Below are experts of layer 4 (counted from 0) of a mixture-of-experts language model. Rows are named router (the router's row for the expert), gate (a neuron's input weights, with its number), up (a neuron's input weights, with its number) and show model dimensions 0-255. Each number is 128 + 32 x the weight over its row's rms, rounded and kept within 0 to 255. Numbers have three digits each.
Before each expert's rows: "comes after" lists some tokens at least twice as common just before its tokens as in all text. This comes from a sample of Wikipedia text that the model never trained on. Tokens count by the router's weight.

# expert 29
comes after: " |", "-", ":", "|", " the", ";"
router:162163220176147122135171124194143191098107125105155129179053117140124089108131156102076138085117155153139128131183090102195079101096105118098118138165184120108111099097136125100105152166180195104120112103107095122118106135095216124158144053125105049126106159128138128108125145113133118149127078139125089164100143100142152141173111126144191092115061181143126164165098094189148092091171115157156181136132141164205186134112145143060132107111054161118126170093149122104094085149150104157114161167100175149142069108145148104110128115152116165123090111177190111173152128098168138090135141139130111174115109077150157139101148119164164155095137135081130127145081143156137112121159136136164135140099126076156134065173100177083081105092070122132124122112113159075139119170141124
gate0:144108113072085161221145125157125116083160179122158098132111083139162157164140115136079118179116158118094113080201088141161147109125107116150119098149157151066104131109126128147132109140136098124069154194116123150103104125134061195107113180157165097105086152146114128167159115118124076112071146192156148168084153154142143110171190113146132085156076161080114151090144066107107132094118112140099125078126114134110155089128179134087139120114117207122176109088151145089142096172148147100175149137090166117128089102111124165095127152183134100193117137105154031114163165119128121095138131140137102131094155085133106173171178152078141086124083135070093184099101146155160168116175124167117171128124074120177070120070161111097141100132102117123126148113220085105116118126132142
up0:170099139073084128180104153115140074114135105112153080128080121165160142185139119128118056161113174185146103120171147165163135137124105116106155143170142175080101171085130180174102153151044152200087130158102142131135069109165165122142170118069150165128057137153119172143160098123141090111117150157145125155124129133135160100141164113132095084119093157114095107100171066142142168102111077107115115139111158128105172099135179129091116185115101184084164109118153130166110122191096180165141133127115181165104098117132128138124116102127111141123138115135190034141099106090085126075057180107125082125128124092139144139128150132094200140126117085124164138143142140160173139114218111141112059147117134105118057138068161095109074108175116138096177100150136088117128091172153102
gate1:110145104091125133178101122101144136094143169109110122124137146135146172099121097110158138116086076175133146119117088119189158144174064105120127109116138130097093169105144107114141103169179155137115162134188098128131089164150121070113078131153154181157175146166168177126119156062076183092084136142118101118113086147102166132100191112167114146102131101128187186127084131171139090110108083142109166130167097139123118053134136093123157094118126138133173144088143077139116074198106090075191103140139154088136175180187133142084142131123178160231147128116182104138102150082158145123117136112162136175155075092093173098087065147143168165070142112053122097138111155143162112094068119133178127113106092071089104177158081105157108089118126127112102127101108172087150136122124169
up1:178078123112115102174108133162119137121171154132072135129162126153156120094135122124112101144128157132155128108157070146114120073107122118060056216142135150141078135096093180153088121139148110063117097097185102130134109189149127108081155092109137126104132087148065100117163103118192143163148120117096136116138203141108124154151135124141140142129137161151112139146168134137103082149125082141134200123115182136146130122120161118168072122185089143088147106188173109100119051119072188194098099097104073131120153136095157159108121104113160091146197176144088118096146127063175118157129133149124170143207121167132084158109177161115062105107113145145146134164128052132147069097144127128080108110091123166147078163147112059146197169115109088132131103130160072140162167109166146
gate2:144047152143132128144176133080121148107105147088105134181084114234183104138108076128109102182113140167157060136154118142156151130112102185136144132048167095159089102129133152192109088102104125144109184117103129142193142040190186143186132153091131109079171158155165115124141131137107091104091097151132117089080125111130151132119124129125146097131128134141178099116170157116157151124119145108102123115136155074132116148108132136099128107084038138155146135127128153129142128190140123130122077168107127127149141151213110162083106075082134103122125087174133135199088151134127179149142153112095121163152091065144096130132082161088146141090095156148113197139088151200165229118104107098115126188081138130103089105094115113105127112110132094105141155128124125093166142192134114
up2:120100111165083107140161125058075149075105153081123106104116115205161118093112075081113050158117147166115128190173122102114140149053085184117180167114118127156100166134148142175117137130108168135082188143092115123206173083160156162223125146074123131116126186131114111146116057156110046129131148123147130099135153108127130117127120116155145140159102108179144123129108155120140111137165146101088107158124153128130122133126112145080156137063058098174125147145113167079141143171162136121160124193088119116076127151153096158093090101108107080074106101145094172149116153135123173135124158160114130131097164084108129131152151179064177143123128150093114185093071148165146178130141121079152164153137143088077093122114137137123125045118125129078128171147100172139172182155169117
gate3:152118169069108136163106105104121078094098155100147083087154075143136147113146115126134103163089131100190082087069083145184065163162085113089166092071132154109080203096134124136138133155111107141127135134155108180132154077150173105087120117127143137151106105183143139167092121143146122072186116095096139153119148123157113107102167089109118136144109108144135091139130122147161157149148085126172099112112162119159148154166130048145214130077082111149132128087121115147162070200149123140140104101092181094169145165188146149145111124088156078153122127125148133120096125164074118086131171134161157205131058117152177082152137144096157109124163199046142184175131169123180147116124153134148110127151068116132143113063117126137133099159117155176153174128149114040146128129118075
up3:133096173110097120156141123086125113103135183118152120118096091127135113095126138089113134173080161095135103115089103131143102113154135124101129091085131183074123186099120150157144110152093150138114109114172172188126117061177137062090161107111124173179124106123197136170083130115139111051203122079090098132087125159147108090080158145112147122150112129146163155178134126100204153193129133094180064132148142121160157105149153090092152066135073138151146168103107138120118144185130118114130139134097178087165186139161158143105122153114090088166188103121126136128106140143087101131117136081154105185093138102138179095125169148125154119148146187080154149152140179124189146137122157146129048171155041132165107127085076156106135155104103110197115134108102098023146155099099130

# expert 177
comes after: ",", " of", " G", " in", " by", " and"
router:109116182141149116154169163151151163111161097167157083169101117154136133061122151097109087109165102140146152099161123176167148127114104106068115163122130133098130085118164106103114167164173166092130085144113120139120111121068169179141190055106115080118091141074097168162178135139145126153137054092172064122143086098129123182195138115109131103109070175188076186170084118165139112118175129125148164168146194133208166140111154160126123099144038134133119121112122137059090134108174119132136112113092154170142029128142104098128064097121082143165106101125119152143116160074170179078127125122178104175102124098168139147137175097154160111161107178088176116129091143124094151133120131177102110093088146110115129104171107132078117084122105132119171121129096162125158121169122143
gate0:138192134105137117121135122094090086094097133150127144129109132203152104171140097108100154092136116144181091154114105153186151177123107156142104063152148162111150068102093057089105149089123122072151096144159046129101106166156132171157097114165136137123133142126201156155098156071040176075094095114214184117123159137161118194093111098114140125136087175121133117141106083101141125138090086113132155111169147082106135142108072099116127112087083064101163125110064126120099139090142117146167090211085185181110148110167163120180165122150134147168136096165093117170129119136069136122131168102176163187180151102081104145137157112159121101193114111145166132113090119124102180144153150073131064118117142145145152093163095115143144092151163150099141147145156145157100156141124121
up0:166072141142171108111131169106094094116137096144113138069145099174137122115155096139139113080143115114159130148134114146157173116135122082109059107155172058058190127096111124067126140144126159136108160104044133111112101127121083150118071151126120129149099144134168145104104173170181107063167107148198120157155106184152151185096175161109120152150143111154184107126124106143125109102134102141151078152162158107148161127033141186157129073095126191150163192111155113138158129136081180117128116091154064170124152156120091142217111136119129120168181146132099122101131129081138094158102084165153138113088125191136139093159159096115136069107181082172169106115119167069136139143088099103156056142102083125132108116152100123111133123149150180139175073131164146112187090141124097
gate1:134208170142100071150081176155134118167142149101098105133103127109130127149165150152139140149216157105114222092082114138127176064133072083150100084145108124100128159131114109155138097177135150101148135129121132118120121125164118122136144143195121106083098093130109097152153093122066127099135160112152217159163115173116153137117098110114132194117123117187115156120086157049107126108084112111157060086126117104164089155098138153093139098135126160141133112099094113086125158193104110141133114126118101163110142116147175103156111111137129134194148118206040138130084085120113117127168077104123153105124092154133154164152170122136107082182100128104204101081132143119076152118122150153133128176157069161100140165113149189070159146108176162111122152043122066129074088134091111
up1:135095155131074050119116120098153186146129154096143138120153180149127100195191164145129111102087187115136165155135082072125115118112162089149125133165151122070129138102183188093147174151154156155103174116102142153141119127119172140141099102102167112122086117119151149111174089155085137132126152127171167144080184148148042124131098134137125132090146172086144127130168130095118118105123135135071111156085121101192120115138086116132074139189103100130143098144103181116171191134166128118112074157165176154098093152175103154164109149070114107142076113113052128142096156119068135136131065096114156190129156113179118165134149113154070114129130149126076128093127146068059050166180081145065080127118144143064155148120181118104155175137104120116140152135123142138061100141165161
gate2:134078137139130125130154138149118180058116142121078160174116142169089082118090070136163136094079128128101121117188132108166141136098070187168147096148129105120151149102094153116096135124092183198119063129173106154131140059161199155153146118132132126147182189117055159131175141149125111140131118168146070142150137090179118108130117091071165161139154105126112106066116130097141126102119132151120170158114137116163159133133142151165111161121068087104129128148121118124151066117139123139186081143132142127129059128212092184103108112109088162117160121155110120081173108094084140107095132108130122197174155138105108072122089129119088107034133148139171191153096086092146160140139163132097120110105147131121119135121147221108173108109188124102124058125169178140126128167205117
up2:101111118130119130156129128162142189071126187118090101149163124144109142118096069168146123135062109100124155115121113132145160149112066109119148106135090064080111128088082114110065126115114181195109110132158109129120146007149157131127128153085141146149142179095093130110115123217138099171126134164104118137099127094176121114094141131110158121189156099161121108081098079079148102118122093170085170160138083139138169193123155174195108132171110102119096110151146129156169056148108117140168158116119118095164084154207105133111135116086133147171146110129075162065125122109076165122083118128162136132224166108137130117135120169092118093107110146138163200129117078127129152139157149138115133120106150132150162167059121213115146064102182118126124084178146127125145122138187098
gate3:137094135120174095182129201154108124162172068190120139098080070191123128204167106119139150105166098107101133077176128156154156107152106084059042096110165146110115150133132119141130081205145102129136112120090150153134138117149148133094180157087129144199113166094120133174176182130084124107208136106152096154150126117142178060109053072114099146129145140123075132058139068105091123135116134082220090119126196165179118117154149101180110102159112151126148156133151112134162151153087138133133148145134114137100052160141144136160087114103073112114142092138182138122131157081105159090127137134148123142085124151140179127156127134112167131195106123110143062094123103150097129164163090173141143134087129071143149085168152119074138129131132099122146114093136145100113102151110103
up3:135120165108166070143116219145109162167131147164105146083099085159121114164204089100125134133132096121070112086175153144142160098139124058089074082165181144117122124104137079152131111152165086121115104149125135157118143110167177106097165113109153149170125146098187152146188140132126125142201124124135128128122184120117127112123069064112145120106141145148083107067132113132139109110132135110163055150087171149187111080116168090138109090147093131160111146140159137130147126200071137127195091138085135132070077129128144134178107117131065142113203108127167118122155110092081143091111146136175145143046103147148179124114112092117187112232099132142132068093154141134135149156176118157165100100065107113156140074126130101050149141125136133101168114101127134066128078142126130

# expert 24
comes after: " |", " in", ")", " In", ":", ";"
router:126067165187119094056132134162112118180159119159107111202057139142162068099103152155109161150154107150135112157100087155129103095152080135081121135136169164107122076121189133137101113112168113142114149071114163136166074092088159136160116081136087093119057181116105155147116151129197107106068125162096103152069140152154127160168159132153148193171086181108109180101103121177136078101156149101108168138123135110187129167119204155096115117116056115068157136145150156141109130083110174162149128137156115142124074140126137127141157147113101166133120076140174114188126165104147124076110182137127116150096122105111150147153143104175138129081101159099109157162143149147093162099084110127123076132152107075143099046179122197142165167122090138075171081124105119106166099168122116
gate1:107053139113200196183110160115075126174169122147135119106085112095097124139110121072099153058143133162086136160136063092185167091176077150152124097161136160145110100138159077112101127090162157158125101122099156119142112157140122134131102128080090135124077185125159131174104130142175111136138098111119123161088141125149124087166150106116135113105076162089143216151115165163127093177150099135200118162113158040155136145131152153082122078111132091123105116133156119053145102150141108149160165148180171132121149162122164125107113086100161137169179159144069139142110167160143154141183110141186133120123113123091098079147073151119145155115121131112110153134122170189155109087103144094153125120117066101193101142180088180103217106062088139109156104118090088118079139141149105
up1:137154141123052074113175084154143120099121211150126118099136091128153087127160134191112141148123169121111134131097170172094104105104122127073133132108075131125112158095169177112124109175101099096167146150139143176056102134093170152090165141160165141167137097174068160089164120096100118184193167124134131125139097135128152133102129128163137124132115109135064106153070110176160163087092105141109107174114102183085137112092098076160109132161132181129145119133092113117156149134105161093146101102074109126120110108110094121147151172138082105150079149128190140175135094080134098136055079115122152104182098092154164166099189118129122112217141107095154053118109143081116154175175137125108134147144137166085167111085145149138065075177167165179058184119140116102145138087143174
gate2:139091161119159174144134072134064101075101090065189113124155150137125123134100089161065080134171099139170146146108074148106146169101103148135164104131156157131148101126083139167102152127116148158137109224097182220139122078053148127078113103069072112142147168141126137149164163129105120115133139149148137111122167170122101127129161120095160153095110126156160196011144100149142145162094128097125176173104145111122135179143152122132090128112071109123104142170145176130199079085104097109154158145104124110139102162128095189120117113111129120074159165120184135120102119131111084065096206172136159168188115126092153130141120111113155162118114115136102177171130138097147164161130147126096128165071086123083137103126101068121128076082091130095109100088109155157147144163150165
up2:133146082139094139133139105112165098108105144101070164153108130144131161124185109182062081052151139131118147111142150097065041107153116075131118127121148121147116147159126111132108113121126154123112148096083108156205120138170180133111134143109094121119190127114081175089104121112116124174082117126074115140168122105073157076180131200164080102133149128087097135141148129164116135153092127168142156186118174154084154094129157069124149143159125098058173147168115109194140147178134105150135113099157065159152149114146138184108144160097127113073100170147142098120160076115154129120085147126128072132075134165142144135066107188168155087081117042135133139153098164159124083167141142151180121095191125141116061087214118150164137154120098185101097142092115096129165138125155162
gate3:139106056097132143165097121199118104159176167097123106204126143179110088081114087130096124126119087092159149122096052155161143187130153081188164120150117110095102139138104124137147125148165049163145115156166120125092150111113137108106176168172207097152100135139167155146151161131118124111081103152133102136138151114154107146058188138141101143176129106105188123125141096115163126185097137162160098130105101114156173156112118073083173133160101138101142137080134113147119056106114115132231112164148067165105120095158130162102149152116167073150140075090096072099082129116106142060141147096144100198122103186102074107152189112173115109125124123078142170160149163138178136143111101099174106136146161096106146095113145115086188089149092173176145096141111135096122126116102104
up3:165168137126184136091118131095189098158112149101175081156149136080100110123124102149209136110108157081106180124180089093117110087120101169136117158188107092107091125097085103157107071150157162118108141097124144084175102135148105147130123062173127179100132141120132148172175084107135149115119098083146109100086144173115151146111112132099122096135089158183107164125177128136077107183175178140092163047120166128143120111162123147103137087105127131147128082122151146082160121141138131192111186146083162086158080089155131116089139060085182189150114125194087127116112177166135153137127128114138108089122092139097136139046088136090111146106095087144093178066161174161127162188084150061114122142154158162120114121155170151157121113127111089080120136177098185166117069094104140
gate4:150105056141141106115107167145152145083117139183090167177073107139132139131100065141076134124131159180159061093115031144140112143157071100124184117138180131107104144150120069152179129118159129106111109158087136105139091106105129145117118114100136145213134156158172094177185111092147115093123183127148130167114150141128136180118101064145098165147149101128082172082120142212100165128160149116139105129137114100140115149198112036113155142160102114135124131142151160124100098102118134122180092155141071088140107095127078104097108094086163169195146068103155160155110149133156139129102152158127167186105104108082120107189115082095093184178115133076091153140124077146157147168103121112138068174167111108125076129162110116141190121116157145127131126139159082109138145180182165
up4:080127152150134147124125130180130172084092071133190143127154131157107158122224089155132152141080092098117122113135115181144156129062147152138147131103147092142088103130114160170073120159143159141146143139220081166119164114143125157158148082151131196078153117085198131122118161109131130076117148170127124107145118102105097115168098116115128125078146110125156078099133105134188111131136157139093119132168155179166219142150140144165125095127098114087155191136080139115116120184130107093131083103119131121105184160192110128131152096158157062133105094181123092096085152133057115086125129098080125144170141103109153153114095133058141072144141115193117128121175145112062178027154166127131131122147060167164128152163138125155070144094161147097165136087123073136124120108120170